Experts of a small language model.
Size: 13 layers, width 256, vocabulary 32000.
Experts: 64 SwiGLU neurons an expert, 8 picks a token, a softmax router.
Training: a variant of Adam for the experts, 587M tokens, 8960 steps.
Below are experts of layer 10 (counted from 0) of a mixture-of-experts language model. Rows are named router (the router's row for the expert), gate (a neuron's input weights, with its number), up (a neuron's input weights, with its number), down (a neuron's output weights, with its number) and show model dimensions 32-63. Each number is 50 + 12 x the weight over its row's rms, rounded and kept within 0 to 99.
After each expert's rows: a language model's description of what the expert responds to. This comes from a sample of Wikipedia text that the model never trained on.

# expert 19
router:50 68 44 53 45 66 39 62 52 43 53 53 59 67 41 56 46 50 55 41 42 67 48 29 60 37 53 69 59 28 47 59
gate7:42 61 48 62 53 48 68 51 41 50 67 51 58 50 72 74 36 42 33 66 62 28 34 46 44 66 55 49 41 40 45 36
up7:44 78 16 44 43 43 46 50 55 59 42 22 32 33 46 30 70 40 46 28 46 62 53 53 30 33 37 16 43 46 49 53
down7:46 42 45 52 47 41 41 31 43 44 52 64 65 38 43 77 38 73 53 46 53 69 49 24 61 52 51 63 56 45 39 32
Copula after subject. Forms of be and become after a sentence's subject, often in opening definitions (The 1998 Pepsi 400 was a…), plus dashes in medal tables.

# expert 25
router:35 75 37 43 50 47 49 69 43 52 47 55 43 50 49 53 56 52 23 72 27 66 28 42 60 45 63 56 40 33 46 67
gate16:53 52 67 49 50 67 36 47 63 37 42 52 49 66 51 44 44 93 65 41 54 72 49 51 51 32 59 50 78 60 58 72
up16:54 46 51 49 46 67 42 51 65 53 85 65 47 37 38 33 52 51 61 52 61 58 64 37 37 39 65 39 42 39 44 63
down16:59 58 63 58 69 37 44 64 43 37 42 39 36 58 45 38 58 54 41 48 36 55 42 51 45 76 54 44 92 43 59 31
Lead-sentence is, line ends. Line breaks ending infobox lines and == headings ==, and is/was after the title subject in opening sentences (X is a moth of…).

# expert 5
router:39 39 53 36 64 33 60 55 55 45 56 35 52 58 53 47 59 26 45 49 54 61 52 70 52 69 42 50 52 52 42 59
gate0:64 48 27 60 70 42 43 65 29 53 30 58 56 55 41 45 64 53 64 49 29 25 31 54 57 46 60 58 57 53 54 62
up0:50 47 64 45 49 46 62 64 59 65 49 49 36 60 40 56 46 58 70 50 57 62 69 36 55 43 53 30 58 48 47 46
down0:23 47 36 51 55 52 59 40 48 48 61 58 43 40 42 59 36 24 63 64 42 45 55 32 33 63 48 51 69 63 40 49
Foreign-name word pieces. Apostrophes, accented letters and name particles inside non-English names and titles, such as Qu'est-ce, Al-, del, da, Jr.

# expert 23
router:48 62 51 57 44 39 52 55 55 51 33 32 46 53 68 34 57 40 35 72 35 45 42 59 32 46 41 48 51 49 68 59
gate0:33 52 53 46 32 48 62 55 61 61 53 43 54 52 51 62 46 47 51 55 68 61 42 42 55 51 36 60 78 53 42 43
up0:62 60 53 50 54 53 41 35 48 59 42 54 42 44 41 69 64 49 51 44 56 59 61 67 77 47 57 48 65 22 52 59
down0:60 60 47 52 36 52 53 60 58 36 55 45 49 36 57 45 53 47 41 55 42 52 57 59 25 62 35 49 65 09 64 13
Table and heading breaks. Line breaks ending table header rows or list items, plus == and === heading markers and |---| separator rows.

# expert 35
router:51 53 49 46 51 66 44 36 37 56 55 48 68 54 62 58 40 47 53 49 54 54 47 59 64 46 41 45 43 58 54 59
gate7:63 41 51 55 45 22 38 27 43 54 54 52 55 61 48 61 48 49 42 46 35 57 49 45 38 58 42 20 60 35 67 60
up7:57 35 36 44 45 57 49 47 57 36 39 49 73 49 39 52 61 65 32 44 52 66 67 51 32 30 52 52 55 41 73 43
down7:43 52 60 49 54 52 51 62 42 53 44 65 39 63 57 63 43 29 50 66 64 43 31 54 62 37 43 30 58 60 55 47
Modifier after determiners. Opening quotes, brackets, numbers and adjectives right after a, the or of, such as two-bit (four, all-carbon, main.

# expert 18
router:75 49 49 46 36 64 62 58 39 50 58 42 46 60 41 40 32 34 64 44 55 54 63 41 61 55 47 39 55 49 50 37
gate0:39 62 70 50 71 46 66 32 52 49 42 86 51 29 57 54 51 58 74 68 58 56 50 53 41 69 41 47 47 44 60 64
up0:30 39 35 65 36 41 52 39 57 49 55 77 49 36 57 57 33 30 68 40 48 58 37 44 46 63 73 49 60 40 61 50
down0:44 51 41 58 45 55 52 50 56 54 59 51 32 41 80 49 58 40 80 55 68 54 57 60 61 45 37 54 33 50 31 50
Mid-word name fragments. Vowel-ending word pieces inside place and personal names (Minne-a-polis, Kaisers-la-utern), plus first names like Chris, Tony, in sports text.

# expert 4
router:65 41 49 66 49 32 55 48 57 27 72 61 50 58 45 60 75 44 54 54 52 62 59 69 26 61 54 34 42 35 52 49
gate0:64 41 69 31 32 79 30 35 46 32 47 48 58 64 39 48 50 75 41 65 48 23 56 70 61 57 46 55 45 56 51 68
up0:34 51 55 64 54 50 58 36 41 57 60 46 34 45 45 64 52 43 54 33 72 53 59 43 47 53 56 57 62 72 40 59
down0:49 44 44 52 46 59 56 34 52 58 64 47 63 50 88 46 44 50 33 59 54 40 50 56 21 61 59 65 43 54 67 41
Person-name starts in lists. First names or their opening pieces, and separators just before them, in tables and credit lists, such as Abhi, Kla, Juan.

# expert 14
router:29 56 47 58 59 45 56 70 42 44 63 46 50 61 31 59 62 66 62 49 68 41 59 64 48 62 65 59 55 31 61 65
gate0:87 77 58 46 41 39 62 75 65 62 54 58 45 49 55 47 45 32 53 47 61 64 71 64 49 64 49 35 42 53 56 53
up0:40 64 36 44 35 43 29 26 50 51 40 64 36 32 37 38 30 32 59 39 25 63 51 64 59 54 49 48 47 31 33 54
down0:80 65 45 53 38 48 48 74 48 64 25 38 61 53 59 56 72 56 48 54 67 46 45 53 23 54 38 57 54 36 49 43
Name-ending punctuation. Commas, dashes, ampersands and apostrophes right after a person's full name in lists of credits, deaths or band members, e.g. "James Last,", "Reese,".

# expert 46
router:18 65 45 59 47 58 44 56 46 42 52 54 52 29 42 62 40 63 59 26 30 49 44 41 53 37 64 79 42 54 51 50
gate7:44 64 55 45 77 58 58 69 57 35 49 54 46 28 52 45 33 51 55 32 32 52 60 38 26 68 27 37 60 38 53 46
up7:63 69 37 47 69 62 46 56 34 49 42 46 68 48 57 49 42 39 64 47 55 29 64 45 51 40 57 58 57 62 52 50
down7:42 49 32 55 33 61 59 26 45 58 68 45 50 50 51 38 70 37 46 62 64 39 50 55 98 37 66 41 55 61 32 67
Clause-linking words after commas. Commas and the relatives or pronouns opening the next clause, such as which, who and he, plus adverbs like eventually and however.

# expert 15
router:32 45 60 44 58 37 48 51 32 37 65 51 70 52 56 59 35 31 45 52 54 53 35 69 54 80 26 43 63 49 52 42
gate0:55 57 58 34 48 47 47 50 56 59 72 43 31 23 41 36 62 26 59 50 42 40 60 44 49 39 66 46 63 61 57 50
up0:52 60 63 63 56 58 32 75 52 58 50 72 54 62 56 45 56 51 69 52 52 37 50 44 54 41 37 41 51 62 51 56
down0:43 49 65 39 66 52 63 69 50 55 44 40 35 65 54 58 41 37 44 47 43 63 39 47 56 39 51 42 57 41 40 51
Name particles and foreign pieces. Nobiliary particles and articles inside European surnames and titles, e.g. de, van de, du, von, la, plus other foreign name pieces.

# expert 38
router:43 46 43 60 52 54 78 39 43 50 51 53 67 46 60 68 40 52 49 42 49 68 38 34 63 37 45 50 28 41 38 64
gate0:56 60 62 56 60 57 51 54 37 52 46 48 62 52 44 52 65 56 45 55 42 54 42 56 71 67 52 20 52 49 47 45
up0:35 24 45 64 34 41 54 51 73 57 57 45 57 37 42 56 67 56 43 55 54 30 50 50 36 65 19 43 49 48 42 46
down0:46 37 41 37 48 63 33 64 62 35 17 26 42 38 48 27 57 55 53 50 51 46 69 35 42 61 48 47 49 42 58 53
Clause starters. Conjunctions, relative words and subject pronouns that begin a new clause, such as whether, who, which, but, It, often in plot or narrative text.

# expert 1
router:63 51 76 50 46 41 55 47 42 54 67 45 52 56 39 46 55 28 29 54 55 47 43 54 41 59 33 50 35 58 41 57
gate13:48 28 60 36 56 60 35 46 34 55 47 64 73 56 31 70 59 45 54 42 43 46 45 22 45 63 49 58 42 37 64 23
up13:54 56 37 57 39 57 53 48 45 65 64 45 54 50 46 70 10 46 45 54 67 46 31 40 55 55 49 44 59 45 40 37
down13:68 43 55 61 40 62 70 43 61 51 43 52 52 39 63 48 40 62 53 30 53 66 86 49 50 44 59 57 43 54 54 42
Name-initial pieces, infobox keys. First word-pieces of personal names, often after hyphens or al-/de, plus infobox keys such as Born, Died, Preceded by, In office.

# expert 6
router:21 57 40 38 68 28 52 56 65 49 33 86 51 52 55 37 56 44 41 61 50 27 39 57 42 60 43 55 47 54 36 56
gate0:39 76 64 45 63 53 25 48 41 20 38 47 45 47 56 47 59 42 46 40 67 35 61 49 44 34 39 42 43 56 42 50
up0:59 32 63 39 45 70 55 81 65 59 42 54 60 66 41 50 51 45 41 25 41 70 52 50 39 60 77 62 65 64 51 57
down0:35 35 46 28 65 36 48 45 47 46 61 61 48 41 53 43 75 50 46 60 46 62 47 62 58 46 49 41 23 53 35 53
Titles and table pipes. Table cell pipes in election and listing tables, and "of", "du", "de" inside film, book or show titles, like Private Lives of.

# expert 29
router:32 63 56 56 65 30 53 64 31 24 28 36 45 49 48 53 60 54 20 74 27 42 23 48 46 35 41 63 36 33 53 63
gate3:49 52 61 35 45 56 52 43 73 63 38 55 32 49 67 51 72 46 66 57 41 44 64 58 72 38 58 66 60 62 58 61
up3:25 47 49 59 41 46 44 64 40 46 33 49 52 41 58 39 53 41 29 51 32 63 48 51 50 54 51 57 48 56 44 37
down3:33 43 69 47 36 53 33 67 50 62 57 50 52 62 49 57 50 51 50 61 56 45 56 38 40 52 51 29 51 45 44 64
Infobox and list line ends. Line breaks after names or items in infoboxes and bulleted lists, plus section heading markers, dashes and semicolons.

# expert 21
router:56 62 70 44 43 71 46 40 35 52 55 57 26 62 47 58 55 50 56 61 60 63 47 55 53 53 37 58 46 30 24 57
gate0:60 48 61 57 28 50 62 39 49 36 51 28 48 42 48 56 57 46 64 42 38 68 50 48 78 37 60 52 41 56 62 47
up0:56 45 59 62 60 38 51 66 85 54 65 50 68 38 50 48 50 29 59 57 43 43 47 39 67 40 62 57 50 52 44 43
down0:62 69 28 46 42 27 61 48 57 29 44 52 50 71 52 58 39 59 47 49 53 48 68 56 40 50 54 37 35 42 47 71
Titles and compound-name middles. Office and rank words after as, served or the (Supreme, Chief, Deputy, Vice), and middle pieces like -in- in Karl-Heinz or brother-in-law.

# expert 32
router:38 61 59 41 64 62 63 32 68 40 61 26 55 60 56 71 51 58 54 45 58 67 55 59 57 28 58 42 60 40 49 47
gate7:51 59 42 76 52 58 53 35 64 29 60 53 63 44 48 53 72 55 51 39 36 50 60 42 51 58 54 63 31 27 50 66
up7:55 47 60 41 37 51 66 60 60 48 45 39 56 59 57 63 80 35 71 54 67 42 47 55 37 27 57 41 55 50 61 46
down7:34 50 51 64 58 49 51 49 69 54 51 42 67 54 62 68 62 45 53 46 51 44 58 60 42 54 54 57 48 43 57 43
Opening quotes and currency. Opening quotation marks, opening parentheses and currency symbols before quoted phrases or amounts, such as "disloyal payment", US$2.3 billion, £.

# expert 20
router:62 49 53 34 50 51 41 57 62 38 50 46 53 60 61 56 48 49 58 48 51 74 37 23 73 55 49 59 55 22 47 61
gate7:40 73 51 69 68 53 40 33 60 68 50 49 56 59 55 58 37 60 37 42 27 42 62 57 38 63 64 55 42 80 54 62
up7:60 71 74 38 46 62 56 54 26 38 43 51 48 62 33 58 53 50 49 42 31 40 40 34 54 29 31 31 51 46 43 57
down7:56 50 52 52 29 66 41 64 57 59 44 56 44 68 68 32 57 48 49 44 51 66 76 63 56 44 34 50 45 68 25 67
Biographical verbs, ordinals. Forms of be and became after a subject, plus and and ordinals in biographies, such as he was born, played first-class, shot and wounded.

# expert 3
router:66 38 70 49 51 43 48 44 42 40 69 43 59 60 60 60 67 59 50 56 60 57 60 75 36 50 61 28 46 50 29 52
gate0:55 56 58 68 67 68 61 40 65 60 78 57 48 62 51 52 59 41 43 43 57 54 30 39 30 62 28 41 57 54 55 48
up0:42 66 63 32 32 41 38 63 60 72 48 48 46 43 57 72 41 30 43 46 71 41 33 51 51 44 57 44 28 70 45 55
down0:40 74 59 74 47 41 51 58 30 52 17 49 65 70 54 57 80 71 83 39 47 49 46 41 53 45 53 62 64 57 41 51
Foreign given-name starts. First piece of a foreign given name or place, often after a country code in sports tables, e.g. Dam(ir), Sand(er), W(uppertal).

# expert 40
router:35 44 22 61 48 59 49 57 68 48 59 58 61 61 65 47 64 34 42 39 42 49 35 77 58 60 55 63 42 37 42 78
gate0:49 64 39 56 58 49 69 45 55 57 34 58 77 38 49 59 43 48 61 38 44 43 67 50 53 38 62 46 58 48 44 45
up0:50 48 61 23 68 38 60 59 45 61 57 49 51 45 33 40 56 66 36 43 33 53 28 46 48 66 55 62 61 69 59 40
down0:52 37 58 56 61 55 54 70 34 61 50 73 48 73 48 48 66 53 40 25 71 52 61 61 63 52 57 44 51 57 53 53
Identifier and citation fields. Colons, hyphens and numbers in reference or chemical identifiers such as ISBN, DOI and CAS Number, plus quantity words like a, several.

# expert 51
router:66 52 58 34 32 46 39 41 41 66 45 51 28 50 39 45 29 43 39 65 52 37 73 41 48 65 44 36 72 57 50 46
gate0:48 31 38 37 62 45 46 49 38 58 27 49 59 42 64 38 48 47 44 43 61 41 65 41 55 43 42 51 41 32 49 32
up0:53 54 60 19 38 44 30 65 48 50 36 46 45 60 49 31 48 45 47 65 48 44 43 65 61 50 43 43 62 77 49 66
down0:46 33 45 51 46 56 48 67 52 51 72 47 36 53 71 53 51 40 43 60 52 34 55 64 37 43 49 56 56 33 47 48
Scientific word fragments. Inner pieces and prefixes of technical and biological terms, plus table separators, e.g. pro, neuro, -phone, -cephalo-, polypha(go)us.

# expert 7
router:33 61 50 42 72 38 47 62 65 38 36 68 45 72 44 61 66 51 48 49 62 16 43 51 49 69 50 36 65 38 57 56
gate0:57 50 50 36 73 53 44 46 37 37 67 46 52 46 52 56 41 34 33 47 31 48 63 52 58 50 20 89 54 63 32 71
up0:71 51 44 61 50 37 41 44 53 53 56 62 55 50 74 63 54 26 28 46 66 39 63 33 69 51 41 42 37 65 79 47
down0:41 61 43 65 63 68 53 20 60 68 66 64 63 61 42 74 66 74 57 69 61 58 39 62 44 51 35 47 48 50 43 36
Prepositions after names. Prepositions and commas linking a person or noun to an affiliation or list, mostly of after names (Crowther of The Times), plus from, among, with.